Experts of a small language model: 64 tanh GELU neurons an expert, a shared expert of 128 neurons.
Below are experts of layer 7 (counted from 0) of a mixture-of-experts language model. Rows are named router (the router's row for the expert), up (a neuron's input weights, with its number), down (a neuron's output weights, with its number) and show model dimensions 0-255. Each number is 50 + 15 x the weight over its row's rms, rounded and kept within 0 to 99.
After each expert's rows: "mostly gets" lists some tokens that are sent to it at least half of the time; "raises" lists some tokens whose logits its average output raises strongly, later layers aside. This comes from a sample of Wikipedia text that the model never trained on.

# expert 0
router:36 43 60 52 46 38 58 48 47 42 77 41 46 53 59 48 49 62 44 38 47 47 61 27 39 66 24 40 66 67 55 66 31 61 67 59 63 57 23 60 69 33 78 62 33 60 30 31 68 64 60 47 51 19 74 42 62 58 40 34 38 24 60 78 58 38 53 37 48 64 61 43 41 48 43 45 70 60 42 70 25 58 52 74 55 69 35 36 50 58 51 65 27 32 57 59 55 73 22 44 62 22 58 47 65 64 72 78 35 40 49 16 26 56 20 39 26 55 26 87 35 60 62 73 60 72 63 68 43 57 31 62 63 69 38 32 43 48 36 72 49 59 56 37 34 66 22 76 42 49 78 42 40 67 36 75 45 56 37 46 35 45 24 68 31 62 39 52 63 40 61 30 67 57 45 49 55 62 25 29 56 28 49 58 57 77 50 51 32 73 38 48 42 32 54 55 65 75 46 57 41 46 48 33 35 61 38 34 66 72 62 35 39 30 45 16 62 24 49 64 30 48 64 40 45 44 42 52 41 53 60 28 48 52 45 67 53 59 24 38 60 48 74 42 33 30 38 35 53 41 67 67 31 78 79 42
up0:71 52 55 39 66 42 74 61 52 46 51 43 50 51 33 63 53 54 26 44 22 56 61 58 67 68 62 39 34 35 73 51 66 35 64 53 85 23 47 69 67 47 42 54 24 76 40 61 85 65 56 78 62 61 47 44 51 59 67 30 61 42 68 70 60 56 52 39 36 64 65 35 75 75 86 71 53 36 52 58 28 59 72 40 50 36 80 50 57 39 55 43 61 62 77 34 46 59 22 59 52 40 35 38 59 37 37 43 65 53 63 83 23 53 43 61 65 54 69 47 48 62 66 78 43 48 43 47 52 65 50 27 78 60 72 66 47 53 56 21 37 63 76 32 61 47 44 31 70 10 26 51 74 27 43 37 59 57 63 27 46 43 56 58 81 43 31 46 28 61 49 63 44 59 44 30 37 46 64 59 54 81 60 82 69 58 76 48 45 57 48 49 80 47 32 45 26 37 44 52 59 44 44 26 43 48 55 56 47 79 51 88 69 42 41 55 70 45 40 77 52 49 67 45 70 53 52 63 41 46 52 62 61 57 57 71 46 48 54 56 32 57 31 50 56 49 71 29 57 38 45 76 67 52 43 39
down0:53 47 40 63 56 59 54 50 69 28 58 66 47 42 41 55 64 65 36 68 47 34 57 40 34 66 66 34 70 59 52 24 62 35 32 42 61 57 57 68 57 41 36 62 45 41 74 56 38 30 49 56 44 16 66 40 05 61 68 61 65 65 44 56 61 40 38 40 35 47 40 31 57 55 35 45 52 78 58 49 77 33 32 65 46 61 50 46 06 53 61 68 38 48 60 57 36 52 44 56 26 79 56 58 73 36 32 42 47 65 58 38 42 49 59 57 59 49 21 41 18 80 54 49 39 42 02 38 56 37 55 72 69 68 69 53 53 66 60 53 54 34 47 64 47 62 45 41 58 43 66 29 74 39 57 42 69 36 45 55 44 44 53 17 62 63 44 48 44 64 34 44 20 44 52 49 48 29 36 70 38 57 66 26 11 50 41 18 75 61 50 44 40 32 53 93 54 83 54 50 57 85 63 49 80 56 61 69 24 64 43 43 59 53 50 65 60 43 63 39 54 63 50 52 39 40 69 64 26 46 44 45 37 52 32 55 36 80 61 38 38 53 62 66 25 59 48 77 59 37 66 47 62 48 70 69
mostly gets: "|", " |", "====", "===", "|---|---|---|---|---|---|", "|---|---|---|---|---|---|---|---|"
raises: "\n", " ", "."

# expert 6
router:43 57 17 40 56 50 40 67 62 61 55 35 80 36 53 59 64 13 29 23 62 36 26 73 40 94 40 26 62 49 39 33 32 57 59 54 59 57 49 49 46 64 63 66 61 44 19 68 56 53 19 43 42 29 40 29 71 46 61 33 41 63 52 55 39 22 56 80 58 60 52 42 57 74 32 46 71 28 49 49 41 41 34 47 39 35 46 70 35 38 73 37 34 31 71 43 66 72 46 58 38 42 56 68 07 36 46 65 51 57 60 45 53 48 39 35 50 35 48 47 23 63 52 29 46 41 43 56 44 45 69 33 27 70 54 35 29 59 78 41 40 45 57 36 57 36 44 36 42 46 37 20 62 50 55 34 42 45 36 25 57 80 37 71 47 56 52 45 60 28 57 52 48 63 34 44 55 53 52 58 68 62 43 59 47 60 23 42 16 69 45 38 30 65 23 57 44 72 31 66 35 30 61 44 32 56 48 65 39 40 44 45 59 35 57 43 61 47 44 58 17 49 44 39 36 50 44 71 31 54 47 58 69 58 70 47 25 48 43 55 43 71 66 44 43 73 49 56 35 72 37 81 02 74 47 49
up0:61 87 48 47 47 58 68 74 39 62 10 76 43 61 53 37 25 54 51 42 60 66 46 45 52 65 67 48 65 75 69 30 51 47 35 47 54 60 47 51 35 47 65 44 65 41 59 49 45 49 35 35 57 63 59 49 38 46 49 71 54 58 73 44 54 38 55 47 63 34 61 35 53 76 65 74 17 41 62 45 63 38 54 64 48 57 57 52 43 39 59 29 68 58 24 38 62 47 41 57 47 44 49 52 37 59 22 31 34 22 74 35 48 57 67 67 41 70 62 70 95 35 34 70 35 46 40 37 55 39 64 27 46 52 35 66 29 34 71 26 81 61 66 52 48 39 64 40 58 35 41 60 28 45 59 71 42 37 50 48 36 63 68 63 52 59 47 62 48 12 58 44 48 92 44 36 71 38 47 68 57 49 79 54 45 43 63 73 58 55 36 58 26 63 44 21 34 67 50 27 60 49 27 63 10 35 70 32 75 15 25 36 65 57 46 74 52 42 50 22 47 39 42 70 53 55 40 24 55 52 47 50 43 33 68 50 41 47 19 41 45 44 29 20 38 62 47 57 52 67 57 46 48 26 53 66
down0:56 41 56 54 54 85 58 40 32 61 60 52 57 32 62 48 32 40 76 51 74 30 43 37 65 55 47 38 41 53 63 70 56 37 58 56 62 51 52 65 53 73 52 46 62 55 37 57 04 53 74 56 79 28 61 90 39 44 66 28 18 63 46 36 27 39 47 34 56 44 38 46 40 20 56 18 67 35 43 48 48 34 65 45 47 47 65 32 39 66 54 98 40 56 62 27 67 69 39 49 52 71 19 42 21 51 41 72 78 41 53 51 41 33 23 43 54 44 48 75 22 32 41 56 56 75 51 58 56 38 42 87 70 67 63 33 69 50 39 51 52 78 43 24 69 31 44 41 67 48 52 47 48 35 53 39 67 52 40 56 39 54 28 47 41 56 27 48 54 28 57 35 47 77 50 58 75 40 53 55 52 62 30 47 38 72 64 11 45 55 49 46 37 43 53 43 55 71 61 63 50 53 66 67 48 51 67 42 39 46 68 28 28 41 61 34 47 45 28 53 51 53 10 47 35 54 29 53 26 31 48 35 34 49 67 37 46 38 42 49 59 22 51 41 49 69 62 38 47 29 27 50 59 43 48 68
mostly gets: " one", " France", " President", " son", " north", " director"
raises: ".", ",", " (", "\n", " of", "-"

# expert 28
router:31 50 83 37 30 40 38 66 43 41 28 57 32 67 84 47 37 68 36 59 47 37 43 43 45 75 57 42 59 79 17 66 50 79 60 30 56 77 29 37 66 52 51 58 53 75 64 39 24 71 42 38 75 43 34 32 74 48 27 27 54 56 75 42 28 61 76 42 56 48 65 34 34 68 25 33 63 67 44 38 52 71 75 52 31 61 55 53 23 61 39 45 47 55 48 41 31 73 43 77 53 61 47 64 66 71 54 52 47 33 66 36 42 59 45 38 59 59 54 55 68 31 69 27 64 45 27 30 33 51 31 39 40 29 25 48 46 30 34 56 46 45 69 49 44 62 39 70 50 66 49 72 39 43 62 68 37 43 48 70 57 33 54 58 60 82 41 57 68 56 36 45 54 44 51 64 36 29 61 75 61 59 20 59 39 74 52 35 48 56 31 56 43 34 21 38 42 51 49 31 44 44 35 36 37 51 20 51 42 64 40 63 57 64 37 69 82 73 41 70 54 54 73 58 48 30 37 61 43 47 62 57 52 57 49 65 46 63 45 23 43 60 46 68 32 32 69 53 58 76 48 50 24 40 12 34
up0:73 41 35 81 45 36 60 12 31 25 53 44 57 79 37 43 21 49 41 31 49 35 46 30 57 80 41 67 76 59 69 78 60 76 55 70 46 27 43 53 17 32 60 45 59 34 37 40 82 57 50 53 39 68 53 68 39 25 40 56 47 54 74 45 21 48 36 45 60 54 61 47 57 41 43 62 58 35 46 41 51 56 54 41 60 41 49 15 30 33 44 55 43 65 35 55 55 47 55 71 48 36 56 45 50 46 48 49 33 46 30 61 70 56 52 54 38 75 58 63 28 29 37 33 73 65 58 52 68 79 23 36 53 68 59 36 36 42 39 38 41 52 26 58 64 49 74 57 62 47 61 54 51 54 50 56 75 68 43 51 60 38 39 43 71 53 61 54 61 45 52 26 44 56 41 30 59 66 54 00 42 51 43 50 74 63 61 39 61 56 56 45 76 66 64 50 42 35 85 33 62 68 22 44 54 70 55 23 70 49 52 35 40 19 39 49 61 52 49 61 37 54 19 58 61 53 54 43 54 56 18 72 27 49 34 21 72 45 61 53 44 63 49 72 35 39 66 41 83 55 49 35 60 55 45 58
down0:70 40 73 54 44 27 23 62 57 44 40 43 50 53 43 57 55 43 94 46 66 56 64 35 48 53 55 43 59 42 35 58 54 46 70 41 36 51 47 30 55 46 25 64 45 57 35 41 69 46 74 46 46 59 72 71 34 43 49 51 49 31 35 45 28 64 66 47 53 43 72 55 21 40 56 25 47 42 61 31 87 44 61 47 44 38 74 36 60 75 34 63 27 70 33 63 38 51 42 54 49 40 25 28 55 36 39 63 41 42 38 45 55 50 40 56 42 51 39 57 67 28 60 67 45 25 54 69 59 64 44 51 75 57 29 54 72 33 68 50 52 50 60 47 62 65 61 54 52 71 43 49 81 58 76 87 66 57 35 39 42 12 50 75 57 16 37 63 25 63 80 55 44 33 64 35 41 72 73 67 63 69 56 42 72 37 18 64 15 39 30 45 77 54 25 60 92 42 70 53 68 24 62 68 72 73 60 57 48 59 24 52 46 61 54 57 64 63 51 48 53 36 54 49 66 63 49 56 24 74 51 41 38 41 30 49 47 61 38 36 63 39 28 53 37 41 54 76 72 66 42 60 52 54 57 54
mostly gets: "-", " (", " \"", "–", "/", " $"
raises: "w", "c", "s", "B", "W", "J"

# expert 32
router:37 35 38 69 51 40 72 43 47 25 58 63 16 62 69 21 23 65 44 60 37 31 42 32 76 51 46 39 36 40 27 66 31 43 34 46 73 38 35 45 64 44 62 59 52 26 73 52 43 48 23 87 55 44 42 74 35 70 43 94 63 37 65 50 41 28 62 21 45 77 39 66 36 28 21 36 64 62 39 49 57 65 53 21 45 48 37 61 30 30 61 64 46 50 25 42 62 60 46 43 39 53 52 42 67 59 47 39 70 84 53 27 67 33 23 34 68 56 41 63 40 47 74 39 54 59 51 50 45 64 41 52 42 64 53 35 41 55 68 63 38 50 55 52 47 60 36 57 37 47 66 49 48 69 51 53 37 71 81 57 45 41 40 55 20 34 63 41 58 55 51 63 26 45 48 48 20 43 24 57 51 51 60 10 40 42 24 64 51 44 56 40 65 61 50 71 54 54 57 52 39 41 27 74 54 40 67 55 43 28 83 55 37 44 30 42 60 43 34 53 55 72 11 64 41 68 78 75 46 23 55 31 44 40 43 65 40 44 69 53 56 46 45 72 73 39 64 57 54 52 65 72 41 40 51 43
up0:20 43 79 41 40 26 56 23 39 48 40 66 62 39 60 48 70 39 52 41 61 49 84 54 59 11 57 62 60 60 72 32 42 46 55 43 77 45 63 50 48 25 32 53 38 44 59 63 42 47 24 48 27 57 45 18 57 39 79 79 74 42 60 48 32 51 57 42 45 61 59 56 78 55 70 48 47 50 41 70 52 60 64 51 40 40 46 47 60 35 81 24 58 24 23 39 62 41 39 50 43 39 55 42 40 35 61 72 60 44 68 64 38 27 53 63 18 63 51 63 51 66 25 57 35 59 38 57 44 37 67 55 12 41 55 43 40 44 57 22 40 37 32 34 54 58 50 59 68 28 50 61 32 51 57 34 53 33 67 64 70 45 36 29 27 44 53 19 47 49 60 61 44 69 42 55 47 75 51 47 40 67 41 64 32 12 65 66 34 65 64 53 35 64 28 55 57 53 34 30 39 41 73 68 57 41 61 22 48 42 59 63 57 53 54 84 56 61 56 51 67 48 40 22 69 54 42 60 50 51 46 52 44 25 76 83 66 72 39 55 55 69 57 53 72 56 57 37 36 20 38 67 80 52 30 78
down0:40 48 51 30 47 47 63 44 24 77 25 45 25 52 55 59 52 59 52 30 67 31 43 64 38 67 59 28 60 59 46 53 50 55 72 63 57 37 52 81 22 49 48 36 54 87 89 55 19 46 63 64 47 43 46 69 20 37 63 25 42 56 47 57 36 48 37 89 47 33 25 36 62 60 70 72 36 64 41 61 32 43 34 63 53 54 42 46 51 66 41 64 46 55 53 55 78 58 62 34 60 69 58 52 21 30 47 60 39 50 55 57 60 66 30 55 34 58 45 18 63 56 44 49 65 61 47 39 43 72 24 75 52 45 26 37 70 57 62 20 39 78 56 63 61 45 63 82 51 76 54 58 47 69 41 40 55 48 47 64 54 48 54 40 49 51 74 57 54 47 55 50 56 69 39 27 58 45 75 25 42 54 38 79 63 65 80 35 51 51 50 62 34 55 90 40 37 62 63 65 36 44 26 48 18 61 65 55 32 49 42 44 51 64 33 68 72 72 51 61 39 27 26 36 46 73 55 55 33 51 42 47 64 36 51 81 36 42 74 41 79 25 59 58 42 48 64 51 59 56 29 78 51 53 41 33
mostly gets: "\",", "),", " County", ".,", ",\"", " ="
raises: " and", " the", " in", " t"

# expert 42
router:42 57 65 55 51 49 27 74 56 58 32 30 64 50 54 65 65 41 49 51 73 28 51 42 49 51 26 37 54 53 64 33 51 47 18 69 34 58 61 49 49 34 41 66 64 51 48 39 25 41 36 21 29 35 51 34 61 39 50 60 55 46 45 68 52 48 22 59 43 70 42 24 31 23 82 23 51 36 50 42 35 21 51 56 32 46 55 60 46 23 39 34 49 55 55 83 67 34 76 47 23 29 68 20 26 66 55 45 52 38 55 55 36 71 66 51 24 78 83 41 67 07 44 54 34 65 19 78 48 59 67 46 63 56 52 62 35 51 36 41 27 36 63 49 46 72 47 68 30 25 45 65 36 59 54 53 52 49 79 42 64 38 49 67 56 69 70 25 44 46 29 55 54 75 57 30 41 56 81 49 53 54 62 67 55 57 40 51 17 42 58 41 57 44 59 51 43 56 61 25 56 36 37 39 70 55 63 31 70 59 31 73 49 59 49 44 51 64 61 64 47 56 23 47 63 35 44 27 69 85 52 44 49 74 53 57 31 47 26 81 48 48 60 45 49 58 58 58 60 75 55 65 55 58 48 25
up0:60 38 62 71 46 27 33 51 50 63 34 54 49 60 45 55 44 42 33 52 64 48 55 51 33 49 62 79 45 37 53 62 48 19 41 53 69 48 52 84 55 59 38 58 56 60 18 72 44 27 48 33 49 48 10 50 22 50 61 56 15 53 49 43 44 57 15 36 34 31 48 46 55 49 42 53 37 48 24 75 57 65 48 48 67 43 63 52 36 36 61 57 59 48 33 65 59 69 54 63 24 61 31 36 57 84 54 46 35 73 57 49 46 55 52 39 39 55 70 37 64 61 47 47 59 34 40 51 64 45 45 35 66 76 25 51 45 36 68 45 54 61 58 40 46 36 57 49 53 55 37 57 24 57 32 36 49 73 52 62 61 50 59 41 46 56 73 45 31 37 66 48 29 44 55 53 58 60 57 35 57 45 84 58 61 77 55 12 35 47 74 50 42 42 63 60 74 51 55 31 44 13 79 37 74 45 56 32 46 37 71 37 64 88 44 70 47 41 50 00 59 66 51 55 76 48 74 39 38 47 51 31 39 49 23 24 73 62 53 44 54 50 63 23 55 52 52 84 49 89 71 60 50 27 27 42
down0:53 88 51 24 52 69 55 48 17 37 46 69 37 67 50 40 59 71 71 56 56 56 40 51 50 44 54 41 25 66 66 66 57 36 05 45 79 63 31 44 79 58 41 49 51 57 52 79 17 40 49 67 75 56 53 76 22 37 54 70 50 34 43 52 43 59 58 62 67 45 51 46 81 37 40 44 80 64 55 47 51 54 71 65 53 25 56 57 52 46 44 41 52 61 66 52 28 71 39 52 34 55 39 59 59 31 64 47 15 56 44 62 57 48 57 52 52 48 22 29 48 62 14 59 44 31 70 62 52 31 37 40 60 76 78 50 62 48 68 70 45 50 47 41 37 50 53 52 85 78 63 51 42 38 16 62 36 63 44 71 36 62 58 41 31 52 61 54 34 65 39 37 29 64 38 44 65 62 31 24 22 33 60 69 49 26 61 40 43 44 29 42 51 48 62 38 47 51 52 45 67 46 63 49 59 55 24 45 39 78 59 53 54 28 59 43 15 39 59 29 68 42 32 38 21 38 47 43 42 44 67 36 58 71 54 60 63 40 46 73 43 59 64 57 51 70 58 77 54 22 44 43 68 27 77 49
mostly gets: " him", " their", " them", " her", " his", " several"
raises: " a", ",", " and", " the", " an", " in"

# expert 25
router:76 68 63 80 57 57 29 62 30 53 42 25 60 24 67 54 23 53 48 66 63 70 34 39 72 32 42 38 42 72 41 55 51 72 79 55 48 67 40 37 61 56 71 43 27 51 38 48 35 43 35 71 43 69 61 32 68 59 47 48 49 32 30 45 28 24 60 32 63 58 49 81 35 42 57 52 50 57 68 50 93 68 50 50 37 69 74 72 40 30 60 33 67 58 57 53 66 46 65 53 55 55 62 63 73 53 61 51 59 25 39 36 71 28 61 47 73 72 55 50 26 32 73 66 45 27 45 50 64 65 53 58 45 68 34 33 45 62 41 15 53 62 76 48 43 54 81 59 44 07 54 38 60 67 69 47 36 50 39 31 28 53 56 55 49 65 66 48 66 39 32 20 47 22 46 71 56 30 50 63 75 77 66 62 27 30 37 41 64 61 71 44 58 49 45 56 64 30 48 50 32 58 49 29 87 40 60 62 44 35 43 71 47 50 58 30 36 49 36 31 70 68 57 39 59 23 56 53 52 47 35 33 70 43 35 59 43 51 42 37 41 55 59 60 32 55 33 30 76 56 52 38 51 57 51 34
up0:45 41 63 57 47 49 35 50 22 75 57 48 50 81 59 66 65 61 40 39 46 48 74 49 72 64 37 45 51 44 39 52 50 16 32 55 74 50 45 45 70 53 33 52 75 57 17 67 51 33 48 63 54 51 88 26 64 44 26 26 27 45 55 63 38 38 78 48 29 91 75 51 81 77 48 73 65 55 74 45 54 63 83 73 22 54 58 48 53 47 59 47 68 24 39 34 24 24 45 61 51 51 70 35 41 56 78 46 31 44 83 59 68 38 44 69 62 51 62 45 42 52 44 72 61 39 50 59 45 47 34 49 43 78 50 51 45 33 46 29 24 48 57 44 62 79 43 48 59 61 24 38 66 28 44 47 78 35 25 48 52 75 81 29 72 37 66 61 29 52 41 47 13 43 34 65 39 50 63 65 67 58 50 53 63 27 54 39 53 48 50 53 59 58 46 46 50 44 29 66 45 40 62 65 50 54 61 65 36 64 28 62 49 63 43 65 35 57 60 54 44 66 44 64 51 38 63 56 65 39 57 60 42 52 36 50 59 65 14 61 43 61 61 62 42 23 49 64 64 30 52 39 40 19 38 36
down0:47 56 28 80 50 23 46 41 62 61 48 42 50 55 67 34 60 60 67 38 46 55 55 48 52 52 53 10 42 57 66 65 52 53 34 47 38 47 07 47 25 64 54 68 64 67 44 45 57 71 63 75 61 31 50 59 43 72 50 41 73 50 53 41 66 52 33 55 20 70 33 33 44 02 34 61 84 50 31 61 55 48 49 42 32 41 34 30 29 54 60 63 38 14 47 72 48 56 40 33 54 62 50 19 45 46 38 53 33 69 21 40 41 55 57 35 46 47 35 49 33 75 30 46 66 64 56 37 65 46 42 40 50 65 43 39 41 52 40 36 71 55 37 42 35 60 29 46 34 53 78 33 64 50 50 51 55 82 30 57 41 36 43 45 33 58 48 71 65 42 27 44 69 53 28 61 54 50 26 53 55 60 42 48 39 82 87 37 44 58 56 35 55 65 57 63 44 69 43 48 44 80 31 54 72 51 53 68 61 59 25 44 71 67 49 48 59 40 53 50 80 53 59 56 32 36 80 55 41 46 55 36 41 64 79 71 44 56 52 79 14 76 53 50 48 63 23 54 47 53 71 17 41 29 67 60
mostly gets: "]", "\",", " but", "\"", " often", "ically"
raises: " (", "\n", " |", " as", " and", " with"

# expert 33
router:29 67 61 46 66 40 57 61 33 28 25 58 60 19 51 36 34 38 53 58 27 63 43 40 22 45 62 53 18 56 54 46 44 65 56 21 23 58 60 31 53 65 62 80 44 67 33 40 52 66 30 20 29 34 63 44 15 56 58 60 33 47 41 63 62 55 58 56 68 70 51 39 75 62 52 57 46 54 68 39 50 52 20 46 36 46 50 25 68 65 56 44 53 43 61 66 49 68 35 51 40 45 67 63 48 75 44 47 61 33 39 53 25 44 71 53 57 34 56 39 75 56 39 41 61 55 68 49 11 63 19 58 49 24 46 46 60 52 68 29 28 52 51 36 35 59 20 68 23 37 58 73 29 59 36 61 64 36 53 58 64 69 74 55 59 59 36 30 48 29 28 36 65 46 57 58 47 24 40 64 72 23 37 69 41 65 89 58 29 35 69 52 35 54 45 56 28 57 55 66 56 65 55 50 28 49 30 40 50 71 35 35 56 34 54 51 48 37 66 57 38 35 55 21 60 40 49 49 31 52 34 68 38 49 33 76 35 66 15 47 58 55 34 70 31 42 64 42 55 45 71 52 74 39 60 31
up0:45 61 28 68 56 52 41 57 64 54 57 60 28 56 83 66 54 64 61 41 64 50 56 60 62 24 55 62 46 53 53 69 77 71 48 47 39 54 58 38 20 44 53 37 24 66 72 62 46 19 47 42 45 61 38 55 54 63 40 53 41 40 36 27 51 45 36 54 52 67 87 44 37 52 72 55 40 38 57 54 51 48 75 68 62 44 89 44 67 35 37 59 55 48 56 75 62 68 54 72 27 60 34 55 18 66 47 45 39 46 55 34 60 30 57 49 44 72 34 22 52 37 57 54 54 50 26 48 50 52 53 45 78 20 75 47 68 64 45 55 46 39 73 28 72 45 49 62 40 62 43 41 87 43 58 51 61 51 58 03 76 55 47 19 70 70 64 56 36 55 69 47 57 33 30 72 45 64 71 53 49 11 64 64 37 55 51 22 40 51 62 45 48 35 38 56 37 62 59 27 55 67 67 38 63 24 44 54 46 71 29 51 42 38 66 74 56 63 60 76 55 40 40 20 42 54 50 16 40 50 64 63 52 75 38 50 54 20 48 54 56 45 48 26 25 48 41 56 77 53 17 38 48 26 47 57
down0:48 53 23 47 71 26 88 48 61 70 46 55 87 25 79 53 41 57 62 46 53 42 35 47 77 89 70 43 48 45 37 46 37 22 55 43 53 34 56 68 61 50 44 21 52 20 36 53 51 57 49 39 53 67 72 74 35 35 49 51 54 47 79 59 38 50 58 59 26 55 65 45 36 42 50 81 38 50 67 44 60 60 63 40 67 64 67 79 45 64 30 51 48 74 54 55 55 42 48 57 58 59 50 61 42 35 46 67 56 37 57 49 30 30 42 36 25 46 41 52 35 42 73 71 52 45 19 45 34 26 49 70 25 47 37 61 51 39 60 35 55 42 46 55 51 29 38 42 63 48 47 20 71 69 71 83 45 54 75 31 38 50 10 43 54 60 40 54 61 64 31 44 10 50 48 58 67 67 55 45 66 55 66 50 44 70 48 49 82 64 54 34 33 63 61 75 39 55 64 41 45 52 31 74 35 36 42 48 56 69 26 53 38 51 25 75 70 58 36 77 60 48 58 44 43 17 60 42 62 23 36 22 30 40 56 58 63 74 68 47 32 44 47 60 54 28 70 63 47 60 55 45 33 43 46 46
mostly gets: " +", " ±%", " p", " %", " −", " six"
raises: "/", ",", "\n", "-"

# expert 7
router:45 24 60 40 44 33 23 48 48 53 17 36 69 25 53 24 65 56 43 65 66 24 59 31 43 47 51 49 61 60 63 79 58 60 71 43 30 43 52 56 58 48 63 46 25 87 29 41 38 59 83 52 42 45 45 30 78 54 58 47 51 16 34 49 26 52 38 74 62 38 30 40 69 63 50 40 24 57 62 44 28 32 27 24 42 23 40 51 42 45 57 43 31 28 38 58 74 67 48 50 48 66 60 38 40 63 68 55 38 17 45 74 26 40 25 49 25 83 71 46 55 58 34 58 36 68 48 22 48 65 40 61 61 55 34 25 43 82 46 45 44 43 71 34 57 51 77 43 44 73 54 48 41 45 27 72 46 56 52 68 38 54 58 52 53 59 36 62 41 37 20 61 67 29 42 46 54 61 53 54 66 44 37 60 58 58 61 53 41 51 93 36 61 24 39 42 44 59 37 27 55 41 46 33 63 63 64 51 72 58 50 60 60 40 36 45 39 55 68 65 49 64 40 53 58 58 64 61 86 55 55 51 52 52 47 47 32 60 73 67 28 58 54 30 89 56 56 34 36 42 36 67 72 61 27 57
up0:45 32 70 55 46 40 35 39 58 59 37 49 22 76 60 52 46 63 55 30 59 46 36 64 70 37 78 37 51 42 67 23 69 32 58 59 37 42 49 31 47 25 53 28 28 69 52 44 42 61 56 44 40 64 61 53 62 69 23 89 61 55 59 52 43 34 48 76 44 35 26 53 30 52 31 71 49 48 55 28 79 62 64 34 40 59 35 30 56 48 74 39 45 48 64 68 58 57 38 47 52 22 57 24 50 62 43 35 43 39 36 44 45 53 62 38 38 52 56 41 22 55 33 34 55 63 51 59 18 63 58 39 61 37 52 55 59 25 65 53 72 42 66 22 55 47 72 16 45 52 35 24 50 30 66 46 40 47 72 48 38 67 43 51 72 44 31 55 54 49 40 05 41 41 57 25 18 55 40 44 23 24 55 45 45 48 09 40 35 24 58 64 50 47 46 31 38 52 40 48 56 37 35 45 51 44 35 71 58 63 63 39 50 28 35 62 35 47 67 51 25 38 42 36 49 36 35 39 34 35 54 52 39 57 68 14 48 77 63 33 35 42 84 35 81 73 42 32 65 44 49 47 62 47 80 50
down0:48 61 45 51 62 40 62 26 57 28 47 32 19 53 48 63 22 19 66 42 51 76 39 42 34 43 64 53 22 39 12 50 34 41 43 55 47 58 51 35 49 54 33 51 56 26 44 51 49 50 62 53 41 46 69 35 26 37 54 53 50 47 62 35 63 44 32 66 45 31 29 56 48 65 49 09 51 69 59 52 66 57 67 44 38 30 47 58 65 65 30 79 47 36 66 43 59 62 71 49 40 40 51 50 44 64 71 46 34 27 37 75 45 58 45 40 49 35 43 56 49 48 47 64 65 34 44 55 60 62 57 47 45 42 80 55 61 33 56 55 07 25 57 53 49 27 67 59 68 65 63 47 59 00 65 38 12 62 74 26 35 52 53 50 64 33 54 86 33 47 44 55 48 38 39 43 27 35 47 60 31 55 51 51 38 24 53 44 54 25 47 55 65 40 43 36 42 58 53 63 41 43 50 53 56 41 22 20 82 41 52 55 91 68 55 68 38 46 32 65 47 83 18 57 59 62 61 47 58 51 58 27 41 42 61 44 70 41 38 60 45 47 64 52 34 34 20 32 39 32 42 40 73 17 35 37
mostly gets: " Total", " Born", " Candidate", " Votes", " hold", " present"
raises: " in", ",", " to", " on", " and", " \""

# expert 23
router:72 55 30 33 41 48 47 68 64 47 40 46 61 37 52 74 72 24 39 35 46 33 40 65 48 67 53 33 57 60 56 73 48 69 68 73 40 63 43 69 70 53 42 62 55 62 54 47 48 70 42 24 47 34 77 50 67 26 67 43 29 28 26 70 42 59 55 61 49 46 25 71 47 53 52 31 38 64 46 28 31 44 37 19 49 37 37 20 49 43 38 58 26 38 84 48 65 62 32 53 67 49 48 63 52 59 42 41 53 29 47 74 27 43 38 49 38 41 72 86 28 60 56 35 67 54 71 52 40 51 47 43 61 50 26 15 63 63 44 29 47 41 67 51 41 71 48 70 44 74 71 41 38 38 49 69 27 44 49 48 48 42 34 53 32 29 47 30 62 30 41 78 39 58 49 56 37 49 50 40 56 59 23 60 42 46 31 52 45 59 57 46 53 32 29 69 52 68 27 52 66 37 45 24 52 69 52 53 63 72 56 55 63 60 63 81 59 56 50 50 35 65 67 54 84 29 52 90 43 78 39 74 55 73 62 58 50 58 56 57 22 61 27 46 69 46 56 54 39 21 56 82 20 59 40 31
up0:47 50 55 56 49 21 39 43 75 49 52 44 39 46 37 59 51 49 32 27 51 48 32 53 59 53 39 81 43 16 48 61 59 53 40 75 81 64 52 52 31 29 47 44 58 38 61 33 66 31 14 14 47 36 46 61 15 18 42 43 34 45 84 36 55 58 57 49 58 75 57 58 31 30 57 48 45 54 64 46 64 47 80 46 45 57 42 55 52 34 42 73 27 52 65 50 66 32 49 46 54 48 44 47 75 43 52 14 52 66 59 14 60 49 71 69 53 44 34 43 51 48 42 43 56 49 34 26 57 24 76 63 50 74 46 54 52 41 53 69 56 40 50 40 53 78 66 14 17 42 56 41 57 34 43 60 82 52 46 47 64 66 59 76 58 55 70 31 45 64 40 66 48 59 36 63 64 40 47 38 56 43 60 89 54 29 86 29 60 35 38 64 42 52 67 25 40 62 70 55 42 56 24 69 50 51 41 73 51 66 20 57 57 57 65 34 46 44 53 67 27 37 33 36 55 38 68 33 48 64 45 48 39 28 63 85 42 68 44 41 61 69 66 59 59 47 26 70 66 65 42 57 44 41 33 36
down0:64 56 69 25 46 30 48 58 61 50 52 26 28 40 43 35 58 71 00 52 36 51 57 42 49 84 41 32 76 24 36 40 28 46 59 50 62 37 62 43 51 19 36 45 46 53 63 36 42 51 41 47 53 43 62 39 09 49 42 58 40 35 74 62 35 44 34 43 45 82 56 40 57 67 60 55 25 60 65 57 47 30 69 46 55 56 52 35 44 49 36 46 44 32 29 51 68 37 44 33 46 43 50 40 53 55 44 32 38 61 43 34 51 31 57 70 43 53 44 35 47 44 49 39 39 49 76 49 69 81 53 53 47 61 65 83 38 39 66 49 35 42 54 60 52 46 51 58 28 32 48 12 48 67 32 66 50 66 49 65 59 58 68 59 56 59 22 42 51 34 41 50 57 50 35 25 59 25 59 71 48 85 81 30 53 49 38 46 44 75 77 57 56 60 63 30 62 83 30 57 29 49 10 77 65 58 61 55 86 47 75 40 47 34 51 44 82 48 33 42 54 47 62 36 45 42 88 45 37 42 41 44 31 42 59 55 48 63 44 48 23 42 59 80 52 68 52 57 23 73 66 34 53 49 65 41
mostly gets: " Mal", " Robert", " David", " John", " New", " Jul"
raises: "y", "m", "e", " and", ",", "."